{"n_layer": 11, "d_model": 128, "n_experts": 192, "experts_per_token": 4, "d_expert": 32, "d_shared_expert": 0, "activation": "swiglu", "moe_layers": [0, 2, 4, 6, 8, 10], "router_score": "softmax", "normalize_top_k": false, "routed_scale": 1.0, "balance_loss": 0.00232, "balance_bias": false, "init_std_router": 0.00677, "lr_router": 0.000736, "n_head": 6, "n_kv_head": 6, "head_dim": 32, "vocab_size": 4096, "norm": "rmsnorm", "norm_place": "out", "norm_eps": 1e-06, "positions": "rope", "rope_base": 10000.0, "rope_fraction": 1.0, "qk_norm": true, "attn_scale": 0.177, "tie_embeddings": true, "parallel_block": false, "init": "uniform", "init_std_qkv": 0.0453, "init_std_o": 0.0562, "init_std_up": 0.0648, "init_std_down": 0.0648, "optimizer": "muon_variant", "lr": 0.00873, "beta1": 0.95, "weight_decay": 0.0, "lr_head": 0.0089, "warmup_steps": 50, "schedule": "wsd", "decay_fraction": 1.0, "decay_shape": "linear", "final_lr_fraction": 0.0, "batch_tokens": 65536, "seq_len": 1024, "doc_mask": true, "z_loss": 0.0001, "train_tokens": 599000000, "steps": 9141, "dataset": "wikipedia_en"}
Below are experts of layer 4 (counted from 0) of a mixture-of-experts language model. Rows are named router (the router's row for the expert), gate (a neuron's input weights, with its number), up (a neuron's input weights, with its number) and show model dimensions 0-127. Each number is 128 + 32 x the weight over its row's rms, rounded and kept within 0 to 255.
Before each expert's rows: a language model's description of what the expert responds to. This comes from a sample of Wikipedia text that the model never trained on.

# expert 49
Conjunctions, relatives and quantifiers in running prose, such as that, but, while, which, most, only, at least.
router [131 113  90 135 135 129 148 152 114 164 113  98  91 130 155  99 106  88 141 143 128 123 104 147 115  87  67 164  96 106  43 134 159 135 148  93  86 102 111  85 113 173 140  98 139  82 150 127 173 120  77 163 187 122 152 190 119 152 186 118 126 117 177  98  94 105 139 176 112 138 185  81 116 107 125 147  84 140 140 142 184 100 156  86 140  67 169 167  91  67 181 116 107 141  78 135 116 174 125 127  89 168 128 119 120 175 182  73  98 137  96 123  90 148  94 136 142 137 153 129 107 113 156 126 161 216 129 160]
gate0 [100 145 162 110  54 154 171 109 148 111 138 178 100  98  70 136 107  82 200  78 109 179 108 112 138 159 135  86 125  78 188 163 138 108  82 112 144 129 138  89 155 137  89 101  95 121  56 147  86 149 121 158 156 124 150 132 139 125  75 117 139 101 130  71 145 160 113 156 146 105  97 152 138 168 106 113 129  93 179  75  77 118 129 140 145 129 136 154  64 118 103 122 108  96 108  75  66 153 139  88 120 164 115 117  98 138 126 166 106 115 203 137 154 104 112 120 156 167 177 125 178 110 111  69 175  87 120  97]
up0 [135  88 147 103 180 101 160 152 145  97 110 135  59 105 156 135 110 112  56 131 133 136 144 160 156 127 171 151 120 137 115 120 100 136 142 174 107 122 161 100 169 146 124 128 120 188 102 136  68 113 117 174 141 116 210  86 100  84  76 139 129 140 147 142 153 139 153 192 113  81 130  85  91 141 120 127 142 170  67 114  43 112 187  76 100 157  97 129 112 151 199 115  80 179 139 112 113  94 131 147 165  89 150 112 154 167 137 113 104 176  94 163  71 152 152 130 129  95 134 145 102 109 172  94 113 128 177  91]

# expert 15
Table row endings and line breaks, digits ending years or page numbers, and verb stems like bec(omes), writ(e), won, replaced.
router [ 91 134  84 165 107 110 177 146 110 174 134 186 124  93 140 135 146 166 122 107 192  71 118 164 113 121 168 120 167 143 149 134 102  68 124  83  87 100 173 177 155 118 158  76 172 103 179 116 139 164 174 167 106 105 133  87  69 137  86 202 149  98  80 159 163 129 170 137 109 158 104 189 135 131 128  90  98 166 153 120  83 100 136 180 111 129 122 147 147 188 124  86 167 104 150 130 163 104 135 154 153  91 112 155  92 147 124 147  96  84 163 148  98 171 173 111  67 113 159 168 143 120 132 150  89 100 126 128]
gate1 [122  79 108 108 122 185 143 172 146 151  77  78  93 112 123 122  80 103 113 114  55 130 142 114 164 148 140  72 128 128 134 127 173 111 146 144 103 189 135 108 146 147 171 109  93 142  38 136  86 147 115  77 129 157 124 135 107 185 150 151 121 143 206 125 124 134 126 109  95  71  82 147 167 161 148 127 181 106 174 129 133 127 107 182  83  99 159 152  88  62 159 100 156 133 147 146 161 115 166 171 122 123 140 163 179 109 166 144 145 146  67  89 179 125 136 138 109  97 148 116 161 123 187  62 125  98 122 147]
up1 [110 160 185 138 120 159 145 161 138 124 142 135 133 127 152 115 175 148 201 117  83 112 135 172 113 132 116 138 130  78 126 146 167 122  46 178  76  72  94  90  90 120 151  66 108 165 123  92 151 132 157 104 141  92 147 132  88 159 144 141 168 166 187 176 139 190  54  86 152 101 168 181 155 202 122  95  38 122 131 151 132  98 117 138 112 171 177  93 126 125 135 130 127 158 133 116 134  83 158 105 110  93 138  83  88 130 128 135 135 100 112  98 163 148 103 129 135 198 105 133 168 122 103 151 108 111 120 136]

# expert 31
The first two digits of a year, such as 19, 20, 18, chiefly in birth dates and date ranges in biographies.
router [147 165 116  80 123 176 100  73 124 140 112 139 147 170 113 128 164 172 146 163  87  99 142  66 162  77 125 120 113  97  76 111 140 199 161  86 171 142 114  91 192  85 152 182 150  82 148 177 129 120  56 126 173 129 101 146  87 155  88 129 148 155 184 132  94 100 151 103 137 123  94 164 130 114 158 137 155 160  99  94 162 115  91 131 129 136  95 115 155 151 147  77 159  90  43 102 125  91  85 150 138  92  58 126 164 126 132 144 118  89 142 120 107 137 135 108 124 114  89 145  68 143  77 115 155  86 110 105]
gate1 [139 152 101 117  82  73 114 150  80 186  99 107 109  99  64 102 202 136 132 120  77 146  77 100 137 103 144 179 120  59 175 160 109 163 125 147 116 142 117 112 127 157 132 140 183 136 144 161 133 144 155 161  96 130 135 175 176 117 114 154 116 168 117 177 100 147 117 149 108 126 103 141 126 117 186 151  93 152 127 159 112 193 117  75 151 152 134  59 188 160 180 139 104  53 158 141 138  95 143 146 129 144 159  98  97 107 114 116 182 105 138 182 141 191 107 139 184 140 103  91 131 112 187 100 106 147 102 143]
up1 [ 86  79 157 111 134 166 102 131 103 151 128 127 110  74 196 184 159 136  86 134 155 173 151 120 105 115 159 190 175  86 155 138 130 135  73  91 128 127 123 132  44 115 123  98  93 131 149 125 133  66 103 119 160 126  99 108 172 100 157 109 127  91  80 146 112 138 135 180 127 150 201 133 145 143 134 162  99 101 127 149 169 142 143 111 186 129 165 122 173 186  89 137 119  85 200 131 142 117 164  84 111 159 187 125  79 170 122 119 169 143 154 150 121 204 116 127 151 141 153 108 114  78 141 104  97 186 156 133]

# expert 42
Word-initial capitals, especially M, C and B, beginning names, codes and abbreviations in tables and lists, e.g. MEX, Molly, MX-5, plus words like sold and organ.
router [ 91 134  84 165 107 110 177 146 110 174 134 186 124  93 140 135 146 166 122 107 192  72 119 164 113 121 168 120 167 143 149 134 102  68 124  83  87 100 173 177 155 118 158  76 172 103 179 116 139 165 174 167 106 105 133  87  69 137  86 202 149  98  80 159 163 128 170 137 109 158 104 189 135 131 128  90  98 166 153 120  83 100 136 180 111 129 122 147 147 188 124  86 167 104 150 130 163 104 135 154 153  91 112 155  93 147 124 147  96  84 163 148  98 171 173 111  67 113 159 168 142 120 132 150  89 100 126 128]
gate0 [114  90 172 119 165 151 116  99 128 149  99 105 182 121 120 168 139 123 168 163 106 128 130  60 150  85 101  87 139 105 152  95 168 161 135 136 148  71 130 156 184 179 155 100 134 121 129 116 141 139 109 105 143 108 116 110 131 157 166  86 124 119  69 131 105 148  75 130 144 134 193 110 132  68 162 159 137 171 101  89  83 150 133 113 125 151 107  46 111 113 107 127  97  44 125 110 174 142 152 138 134  86  83 133 142 145 127 135 130 163  74  79 131 104 133 132  49 135 119  77 144 118 119  88 217  49 130 150]
up0 [147 137  56 120 151 101 168 130 127 153  80 110 121 113  47 138  87 109 172 139  50 115 114 117 155 130  70 121 101 170 183 120  81 140  70  77 151  90 144 110 170 119 108  83 113  96  97 126 128 143 107 100 114 117  70  97 108 207  97 164 183 152 109  99 133 126 129 101 107 168 109  68 115 120 171 150 115 110 158 150 178 116 156 160 186 162 100 123 138 177 118 128 168 176 100  99  74 198 207  88 121 113 126  90 135 126 151 134 106 151 110 123 103 130 102 117 113 120 120 128 130 133 128  98 164  95 114 162]

# expert 6
First pieces of words split into parts, like Min, pr, sup, plus list dashes, semicolons and pipes in tables and discographies.
router [ 91 134  84 165 107 110 176 146 110 174 134 186 124  93 140 134 147 166 122 107 192  72 118 164 113 121 168 120 167 143 149 134 102  68 124  83  87 100 173 177 155 118 158  76 172 103 179 116 139 164 174 167 106 105 132  87  69 137  86 202 148  98  80 159 163 129 170 137 109 158 105 189 135 131 128  90  98 166 153 120  83 100 136 180 111 129 122 147 147 188 124  86 167 104 150 130 163 104 135 154 153  91 112 155  92 147 124 147  96  84 163 148  98 171 173 111  67 113 159 168 143 120 132 150  89 100 126 128]
gate0 [ 84  90 120 159  66 106 145 146  91 210 110 141 213 137 171 141 135  86 105 192 139 168  71 102  84 119 156 111 124 102 101 104 112 143  98 158 165 147 115 118 188 103 127 148 157 128 160 119 144 115 120  74 129 107 141 117 178 115 182 109 155 155 175 138  89  88  69 181  89  81 121 123 172  96 119 134 120 145 162 160 148 142 127 114 132 163  92 150 131 189 102 173 142 110 126 118 126 113 118 133  86 103 124 127 188 150 122 132 141  82 113  95  69 109  67 127 131 131  67 135 146 117  69  91 143 143 109 187]
up0 [156 147 134 112  76 167 144 175  95 168 141 140 170 120 144 121 128  54  98 140 100 103 210  87 120 132 143 143 118 116 129 149 122 123 164 105 130  90 182 139  87 147 140 133 150 173 138 148 130  82 107  99 109 135 111 120 139 118  90 177 109 156 145 132 128 169  91 168 145 122 156 156 114 202 100 110 144 100 106 144 191 129  88  77  96 120 146  64 150 134 133 116 100 150 106 108 116  97 184  87 159 117 136 147  99  96 106 146 101 149  79  24  71  85 131 159 118  89 116 151 118 135  75 158  81 123  47  83]

# expert 36
Head nouns naming a role or entity after an article or adjective, like singer, actor, team, season, film, League.
router [ 98 147 124  93 110 120 111  87 114 172 103 113 180  95  45 195 114  64 112 156 147  80  91 130 114  68  67 122 144 151 136  88 147  97 150 150 125 152 137 155 105  84 155 134 176 167 168 163  91 118  83 111 181 165 123 135 139  90 115 125 107 147 107 204 114 127 121  74 182  75 126 170 139 128 107  77 104 131 152 150 156 142 145 139 140 138 109 145 149 139 161  84 157 128 159 188 145 108 132 164 125 178 133 138  80  55 140 129 138  88 163  81 132  35 128 103 137 120 115 128 108 120 159 144 122 156  97 102]
gate0 [107  94 151 133 109 182  96 121  98 148 100 131 171  70 120 110 115  45 118 120  50 155 120 158 116 151 106 159 142  61 148 135 100  89 169 163 141 140 123  99 141 121 116 120  99 119 127 115 132 127 172 120 132 174 150 110  93 125 117  92 186  87 128  91  50 148 101 131  96 160  69  98 159  99 146 123 124 136 110 134  49 163 111 102 166 194  88 175 116  85 112 137 119  76 132 139 176 143 153 163  39 117 120 182 119 137  69 146 112  93 112  81 135 105 109 122 193 100 162 110 135  92 153 128 120 116 116 141]
up0 [134 154  72 119 158 175 176 136 208 109 127 158 109 114 113 131 151 177 144 134 161 176 129 124 168 123 109 171 102 129  79 114 113 121  89 100 185 155 184 103 122 162 156 120 115 104 116 121 100  57 106 153  79 128 186 140 107 142 134 146 103 137 110 137 125 109 126 210 102 131 147 115 188 138 168 145 148 180 101 125  76 102  99 120 102 132 155 119  96 155 186  94 122 113 137 169  84 128 167 155 121  95 111 107 159 177 140  65  98  70 134 110 125 186  76 109 146 136 109 187 166  93  79 180 132 161 170 118]

# expert 43
Everyday nouns after his, the or a, such as father, brother, year, season, role, career, public.
router [139 161 117 146 124 139 105 126  96 165 144 146 112 166  84 165 113  67  71 148 119 148  84  84 101  77  64  96 117 144 124  97 162 123 158 135  72 133 111 129 105 151 109  82 172 105 153 148 121  64  86 153 198  72 167 130 129  97 197  80 130 133 138 162  80 114 110  69 183  89 160 145 132 155 104 131 116 130 135  94  98 111 136 147 124  89 110 157 149  88 155 110 151 141 102 129 111 166 151 155 108 157 142 156  81 137 171 129 160  70 115  73 122  53 114 158 167 155 106 130 104 137 112 160 148 135  60  65]
gate0 [170 124 167 152 126  87 178  88 146 121  81 148 125 129 168 136  97 117 164  64 116 141 129 119 181 133  93  82 112 124 117 104 186 152 135  99 159  74 151  66 115 163  75 103 138  90 117 132 104 176  81  89  98 151 151 170 115  63 194 138 106 108 159 135 151 162 109  98 155  79 181 186 110 130 134  66 124 147 123 129 123 151 121 119 128 110 129 151 136 144 122  91  74 160 119 161  70 132 147 134  54 131  71 145 192 135 146 166 112 192 111 147 140 105 118 114 171 136 159 133 154 119 128 144 123 113 164 209]
up0 [ 92 102  62 123 160  74 147 183 101  48 144 125 164 126  76 108  95 110 139 116 102 131 183 174 140 132 123 189  94 115  76 121 128  94 111  98 135  94 149  79 184  94 124 116 111 142 164 128  83 128 141  79 167 121  97 161 125  76 103 135  70 148 132  69 148 133 122 114  88 157 105  94 152 101 185 165 133 121 212 150  74 104 163 151 152 103 114 129 148 122 132 137  87 111 100  98 126 201 181 105 136 187 126 109 132 108  99 133  77 162 126  80 129 168 120 157 153 168 121  87 145 116 135 132 131 121 132  79]

# expert 14
First digits of years after dates or parentheses (19, 20, 18), common given names like David or Peter, and speech verbs such as stated.
router [ 91 134  84 165 107 110 176 146 110 174 134 186 124  93 140 135 147 166 122 107 192  71 118 164 113 121 168 120 167 143 149 134 102  68 124  83  87 100 173 177 155 118 158  76 172 103 179 116 140 164 174 167 106 105 133  87  69 137  86 202 148  98  80 159 163 129 170 137 109 158 105 189 135 131 128  90  98 166 153 120  83 100 136 180 111 129 122 147 147 188 124  86 167 104 150 130 163 104 135 154 153  91 112 155  93 147 124 147  96  84 163 148  98 171 173 110  67 113 159 168 143 120 132 150  89 100 126 128]
gate0 [163 138 115 163  94 177 151 145 123 114  78  93 103 147 102 118 133 141 108  95  87 158 170 136 129  82 111 174 129  83 168 116  92 142  86 145 131 156 145 145 124 145 144 147 133 200 129 145 114 155  84 115 154 122 159  79 151 166 152 149 151 166 193 117 123 159 130  97 121 120 126 104 166 179 146 128 115 115  87 171 112  95 142 192 145 129 119 102 149  63 106 157 163 128  84 132 153 162  98 154 124 122 212 102 135  99 154  51 119  82  87 186  77 136 122  72 104 184 123 127 123 150 146 138 187 172 211 103]
up0 [ 68 147 152 103 103 161 170 128 178 181 140 183 128 130 138 198 133  76 129 103 130  81 129 139 160 145 107 148 120 145 167 191  81 123  68 187  89 117 153 125 116 157  61 111 178 141 100 151 163 126  94 130 177 145 137 133 121 165 179 112 164 129 166 118 130 128 110  91  78 122 187 106 143 124 193 113 150  69 133 103 177 125 153 149 118 141  72 108 186 162  99 157 120  59 106  85 127  67  77 102 147 136  94 102 115 132 126  87 152 126 107 129 153 138 161  97 183 119 115  93 126 169 135 112 106 110 109 104]